Below are experts of layer 4 (counted from 0) of a mixture-of-experts language model. Rows are named router (the router's row for the expert), gate (a neuron's input weights, with its number), up (a neuron's input weights, with its number) and show model dimensions 240-319. Each number is 500 + 50 x the weight over its row's rms, rounded and kept within 0 to 999. Numbers have three digits each.
After each expert's rows: "mostly gets" lists some tokens that are sent to it at least half of the time. This comes from a sample of Wikipedia text that the model never trained on.

# expert 46
router:623589543431521494554589414488567471431502515547522451548550558434503546420525541509538495503479567547460466365532487515539481535471449490456397459550565481541459539498471454528485379504568489557584485468543489514438523510472447436536515470
gate0:567584486469533456500549427479579449509552513529493537480523552478441452515440497478521468496415509518480542390416515574455522500533552412530407513498463526477456399533590497467530429497511407479497491466597526419446417494407528433466531515
up0:508446571507535452430510480449513608439444511523480446564484526522556556530495487474496497495504489526434499458342553467402547550479447461468513517514491560455518593506533598492521505412542498520448478547447583522434555353443550488417527549
gate1:554545522467455505498501539491447513454578518485543492568462435517542566582454418474497551531514474554484432454498497507457371476588517464494562556601467397507545431546529429511444488605453361554445559448493467487447504493409476482558515497
up1:529532521552467447413481457532475535528443475501509491465419510521511446557593593425507568460459469428492493496450479480527598457499499506515487494532487470531539549484460516538512504477480580515491461434512441551544527624521449510497536565
mostly gets: "u", "at", " Ma", " Su", "ma", " ma"

# expert 22
router:543569556591502473502519388545552478419523427521524506609545516476568522425447508548597522529473574577479539473580489485537508535456474491472516502556475480450461475506488507491490548543499471533494457465433529513488469477467383507537532467
gate0:471508576469465497548460488513499557506448537505563519432579504427546435458484503549491520420503479429381511415493418479461435505459445503363504504444531557490537506467495450458473470506473498488498486512438436494495513507550490500426588491
up0:508502512482520526473516476521471573502546501525523526488370483469489458517584569523489563646483527552536424504489554488468566456534589530463520483591539547434421489583462612568553473487524514452549531602458522499535416473540449427587461482
gate1:447511570488463521550531522476459493490540464535568483567550485468548490514532494416542388396473457404432510483531595535649450589527517490438447470490550516559437576637537470538537516457470532555453440443565533502466604429591500501552474474
up1:462459542520405482499436607512431470570438450456493488449447471417552510426439493440446570487446519512514502484385515500525511464530557422459566594463417478452498522539487494486477506396524533493514484514448382485549459491627510510403425515
mostly gets: " g", " bo", "MPC", " gene", " water", " tr"

# expert 23
router:490537519415494497557488556507491476450555428488481447415538545561536579488481481447460501464493540500476517522488462496540527556540466478444502523567564541480483489518509433470514456521550467518518377450568547505456543512479574426463615503
gate0:487546521526499430372526492472411461535521478513501513451515518555538590573465517457450393372554531511514426413506562496466518479436489504529566542505506524513507448564522473525401566549500544493479510488545536532516462526488509513528522487
up0:438437462463569534425472505526451565486535513554538569466484516495577515448517472391510501502469537544551522516499492448524516481516462536400618467432522580502478570457568547385578475432481549556450465544457483514572436516426564485453527523
gate1:495480531475551412502461513528514426526560496582493553471441434578631603563589621563511494547484505537457467477549480471526426476484492527526485530491494583521520451526607473522557543423541459582485457478352519593535520367568519484564457543
up1:567504570451561519584496465461578490569394509545489494478511446556487471365593561470570525575524429534498425505463554426491396523495558534551440523468535486515637529530556447567489570549509512559581525482441574435500430455586545456500483491
mostly gets: " China", " Japan", "ć", "z", " Iran", "ka"

# expert 34
router:468547504458473429533542483586541453483502535488481534572622578461575500446452483493417519490491533465476564510567438578506490426394479525472506427558556384476476550386525475589473506480486479545513481403539529548356557473457486379487501487
gate0:489486506570437455552542462461504444440471437461530436514477418537439484497480550469444444534475467466579514467436520404445477517543466539401499483487509514490549493508418423583498546494522497482418425544510450455498461501546437513470485554
up0:558425485386522616535390517498507554537557535519537542438529560462481507525566529542540546539565529515488496467532489518427539493537532466515474482595525437493492502448627597432486545548444517513509613486500434532430503457546556560499514509
gate1:508490509521426479555573570533492405568443493490445535640553477521454546403503500469470445455540538455392436438473480502467425499502476444565371511556392514511537507569360508466466509436461382496504460493512432558559487501570491498470496502
up1:562457479588437455422409523461516485500494544522492520570468353505549417585441474549489443488466564516636413452477470537463501499484534417588445447467423510517479530551467624411528515508526492544505500518500475577555517554474531520525559428
mostly gets: " and", " or", " also", " his", " it", " but"

# expert 3
router:536607496438530437503470483571459543438501484473572531602518493500523526417466554474502562513459562523467469471525457515479396497540493537478549512519591581536584494451495533537481505552511564512530428459590541549505497528504424425564466446
gate0:525442457532469544616505520444557520482543490482463481529495452487441605555559448502584518507498515476537514483477555445457469401491514532481442573555515453455470568507602481442532501557516514504426511533532485520585553592537500434502435504
up0:482450504602507538486481468552463456524486486500488434586556506535500533459475458511569612465512536473465500491510401462445466460488445466497452521529504480502521437499504521502589435456525593533418517477463481578522490404584476504455481467
gate1:495520513475511469536531471480494497451586451430402421519483458447506509557480484564570561420561453527499508551424433404448487492561480525616369543480383430468491551470476553538544490586492491500398492420573522449427442479417469359620474501
up1:462501523514583502556532551469511557432486557474446416525527481489549400463459478474614468485580460540525439614472510456486499420492579514409518530476512513451540511572523512514477526517482500444430591400463466425504450501453464445451498426
mostly gets: " M", " B", " T", " G", " \"", "c"

# expert 37
router:519459576539566480526557485557527508497568436458470553567509536438537501429497610481504508535526572506478513505576403511501464473511423562436506495555484472456458530404437453514541504490568436512544449481462505507487517492539517439523468400
gate0:440527476574506528527529498511510504455539550619458423528508514447435511388526511487423486592515405527502419587606479582530443554453496463486516457481466542503526495520533511540547533540437482459570399599461517481556460457481452509461539532
up0:546565550492469547475430436530476528440493462546562550450509467489494518488531557546540486464423494460519519543469540420500478457452514518508483600496534544529514505566567454533430538520472516464437505572518592492451447478510424551463545562
gate1:464450488411444571542543492508466522556382499552505622467522501372489438506466389446519515559510591429465535480515424507472464455452433409445473453481600518493453483440552487501468447560485460394522542562499415503523461461559542530579591450
up1:548482473453538464420470459600500482564540548589402570548458466487515522473509495470558494510479501577496507430513553550470559490540593524584606490495492422502462458559523447565548478422491571589437512510521515451503601586552513434495474574
mostly gets: "y", "cy", "ies", "cast", "est", "my"

# expert 27
router:486623485468497489555555452561556543450528537506584509491583480522573530507518569444479570498482567513407533429507475539475414440467434466440497499506558411467474584488446510545479562540491498535569437483574535520477566501446506490483521414
gate0:504531486479475497518575500535463470430537488566504418547582521531512436308530620386551537539502466510404520542529508499537538392496460534477461580467441460507368578533555428437510467464477470410507523493462420514488526494440501485486512505
up0:550416517572540579504561497565494506509528427440491602569537500544457500467435553586451497487437435517520452511472434490537459510516507558531482405462623497559490449437481491522593555455516500561434550589481501518494512568529551447495391473
gate1:556445571374559431545507439497487516505415480517505498470467540525490560603456520473444423426412455502513431435477554550470593471461508469501475510483494559485502541504548525575543502495505524564535518515458542470529514572563395610479495477
up1:532527480418544517569405537554516522515539435470559530500593400476505499590518458625401490465494549509454439562518481521520443521576436517473518508502500508407465445465522534512537443548460523412526430491415501490450479522411563483477410552
mostly gets: ";", " |", ");", "---|---|---|---|", "|---|---|", " /"

# expert 19
router:452564440504481407545536450505515542474465554476552493491641573455511579505523514480562516542449562488375515426511510540437430452474423560538521474553567469441462557465493522493543479471542554523563554427477525452449527564398486437534488488
gate0:446464489486484537474586568440510443475508542498552601534463653559525523548445426561521526526524539606567456514585493490500525484483470543491563424474428486459516349527439507522586592529484535521610533483531446529527523446458448535410517500
up0:451509513569459533549517573510461465410488478498512470492476455632469498538551559514530479485518523562529524635464515505556487541554438491446493547512410423478501500472422507469517552503554529539512437466526511551568530554401500552560508453
gate1:532556553490450442477485495492451475523451456512521646436553544502481506529523516485483567576447530504449509596474497506496445500536478535487534449631590504563575537457415538486513492526479520525562456461468447574514577547418490499494426561
up1:503508462537548476526547573539561580408481517478544410488464427471534556418443551553440522473543487476476494462551493544498481540487511408471493549519484463436600471606570488498514538469452486501516530466435480533517477439465520497376546497
mostly gets: "|", "---|---|---|---|", "|---|---|", "•", "′", "="

# expert 0
router:534483475508487462493518408537562496474532592470492557518571610467607477413438468466430566489526538519513545502600409538441483476419360420425469557539507522479461475358395483504388452527607459575509524378454519574475557488440424473582453512
gate0:498521493598500507462546542468542458444512434548530542562557556485501620387420561408466560446559509529431432598477414510485495520442470418579451550521468580565399426476545515528414499470454488472461368460516518556519469441507527482597437525
up0:510509538393513524507548424437414593565527585412480489450442595507488446547455553460429544572462520552516568468421523498541432452549454454431488502485474448475575488541531521524532476521511470533537540526471564465445515504444497443524583459
gate1:518546512531523543513464499442592492529435508503533508448508503547530506492505404522515485460534502478389648464518568534503549535572463515516468476513493481463518543574514428458518475604458448521378455528543548489480419543441434466566541517
up1:408494461582517463509508513497588367436504469536563519505413433495421591518611553485469416552450485573454481456457460448502485536567451525433574580519485529442522558490436506446467443472570469504448473510449490490469398486541534408488507509
mostly gets: "ly", " most", " more", " than", " known", " large"

# expert 11
router:497561489443526486637497500518564499533584560492456583572562497476498556498423488449490517508548536548551504459574471507533450440436393571450521551603541480454510551475442512516451535405460457596500481508495530541490519553388443439513518501
gate0:476496487520447507477471529564545450546542477490547583441406557620511546672505500517406485542493498469463499539446520442437507505414531442519508504440544558461517550505479447438504568506517535562488511513502495450560460594542536468538507497
up0:626548509495467510503522542449571519562479462549462483489558505426511421469490502506521493474574578572490560448488432524561554496475385419667375587441463486466533544513571558558475539531480517400427518546492473489496497456455502435508444450
gate1:483481458460505522465572583495402447538516448579498568515492472616433510512438479432589533457512481491595481505557577477570464484442491440463511527451544521464486540479525452623459449552456506535454520482471506428460513444587506480562369536
up1:545537524538560497532499425441467521481533522592585444549483503475487589543482526540460467510555431573410489519488500533537510451554486532489545464376511445527434421525537556521526536515521432491496514478495449588531482489528574445519546517
mostly gets: " for", " of", " on", " with", " over", " during"

# expert 47
router:454570502593494428592551465504572527491419422555584500565599502501484511420538483457582547551538512556466475494598444547462503493509470518469509487544588518463590480424448457507501506431506507567512421486503544501403494517494565502546565481
gate0:461487511382459496462465463590512456459388552433470501525407555524533478521544523525420542551541497482472495520451496520503520555512555528499557462540533448461489513504511474496513526513521422506469477517561580527445596518499522448486409510
up0:536531571496499506445485489522541508548498486546547550506468383467554412465441553526562428362461498475458528490488543484508498551535481446479432475496443452501495480548589511493521446399613547456577555493489475418501443558408441368489557421
gate1:485428506576567524484511512464504463501510500514427611442504600635470594479509565436528550483564440494536544497473444554493539593443580453552557526542547585423392491481460572511588510532408518445509476483451528550513538570415532493506408484
up1:535507431498465473522543544531478437477598524479358501498480462503466504558514567468494437495428494462509494444522459509454479514518520541563470513431460486594508409488440611560433510445514508480519496584521511500490532525576434440529496527
mostly gets: " form", "et", " represent", "v", "ult", "tri"

# expert 42
router:512498498480565437490551477485573538487522507522557489552524481536478512485459508465577488489463611496460542468562474502440433438452470564485527511587531558514558565447431483518468473499568431528530527487481662578467504552466498541562505457
gate0:551540506476481481527545599527467439524469523478435449492466484461445442472508530542501550453450484495418531618467586515469491520458418556478475570584564573453490456513480560473604462519512490438481421535579549496459450530441419533481458550
up0:478533486446510428440471533477517615434542419480551413501511468463407465563528590514548462468576555367448590542477532459469595511479477491579448476463439537509540507389471532577443564610551508367471543464576460477484484560510496494505566599
gate1:494442439447554479541515431545452422483510502558485503491597486466553452361549541462440517591544534540450434562558511507520546480483446522480495598481609499465526579495443512512504565517494516476543434443449432583403489515478477570448473477
up1:521541502537431432473474450450529534472464490530485456504497476619529481470538375502506484521455398503464463529591458491508531589522507558642467478530441554462473495511496462473444482531455509467513608509623459538561477611516506515559506557
mostly gets: " at", " in", ").", ".", " ==", " because"

# expert 21
router:513517530484525450474560479557485465541605528534473494546479504513651529410540552467528578598467576512490579466557435529502463472483504465459518522479537529419459483511459427524444503535572480518513470495455590502431584516452559530534512486
gate0:518427534607438575446629452495477501557530592463499550510568567626462534372511475436547482537529478465463421492415487484466539416542440516503439494501512535587413490467499502406474511570531519544412457397525444610641624504472493523477490585
up0:560529547514494463575497471455485456531530463504396419483470597457457527525460529556430558442483447555399605496474400486484539471468459503484458433519505504491482514353451495424424497490426421528528506464507441568477512473456453543508446476
gate1:475462466525491503541514468459434443422432485526462433523420497603523516453481483472480499440567441533433457504490509527552529564510503480565547451376518517519492471475486470524426474495563434484561451485407514512364477416496483516517463459
up1:514471515492552392511489611457438541581500505542455472560574506524428435514538545521498502444481470541573550450531526516537536552525543501524664486492514542466456437518566506577432416536581432531435599535571494415485466539463456452490453510
mostly gets: "id", " home", "a", "way", "ta", "ti"

# expert 38
router:492513489465513450640451469582496421541549484481541620469533492551660470499447504480520590531467501510494517498597496453462512523494379508496500489520535473492498521468519439570499503476610464527563467450498596548463589572459518496548465469
gate0:525469462575473513548398455484481531495449516526502440621582485564495527517433414576474537501516493499458501499488501389559419503350494549445530370514534482472455490574520523516600502522492482616476604491473482474503442569488456489503403554
up0:511547496483491451423586551532502411493501540497486527460477446409479615509534507538523592519493469498560467506465420488453525423511477565486446494509482529542487564459522495499491541435549480558535545509584467551563546500543551525451453511
gate1:443517467612575477552523511423514469478422450646506518478513470490614519532467542568501523466541513527508497461548593425488522433533553497484556474464394520550569475375545500552510453471471567506485407419529471454507500513574525489475441505
up1:493449565565506497480417481538480423494418465584546539515561431499560501454437573528536465397486469580417466485507468497531583515620558674501463515525438611560512461457546483608454507513505531572492490417573443493564473504508483514463418483
mostly gets: "ted", " played", " received", " held", " him", " moved"

# expert 24
router:500510449437537482558513421568543477409542449452517463486485481526521651437545501457448566537505562566436521525443465527561465487507496481458406500527547557496520542499504492536480401510474532505446462426560501588496476557502589454618522496
gate0:524414579508487466539433487516502532452670564492512561416502530557562538533526541494464486489440522497543492509492389570517447460426443469494497485493542525511493464512500478491496494585536404544479465426452432512575473452544533510501530453
up0:512471496491583457541579528504453467511511442547522548409510512524493538500564490406522564518410551515536533569386530534386474458517520537460429498578471488524463469495518518524485558558505513492562546481448448540471568471550485432578545383
gate1:442489449484467497521458445510542509498572566438458454473572516472546545507465389415501423508448573532448578519528443533537473485473529529479408391466444419494470596511574521490521499425510539518511516532482539475563524596509569452484508557
up1:460402501609468502540412496541573513518411514430496474461520603421519543459486426471408515540503458503466598401455471418630504530466488572519462436445518506503540496462548540458473497451517504472398487518420494490505450478489516512475456611
mostly gets: " Ku", " Ar", " Iran", " Ya", "j", "ham"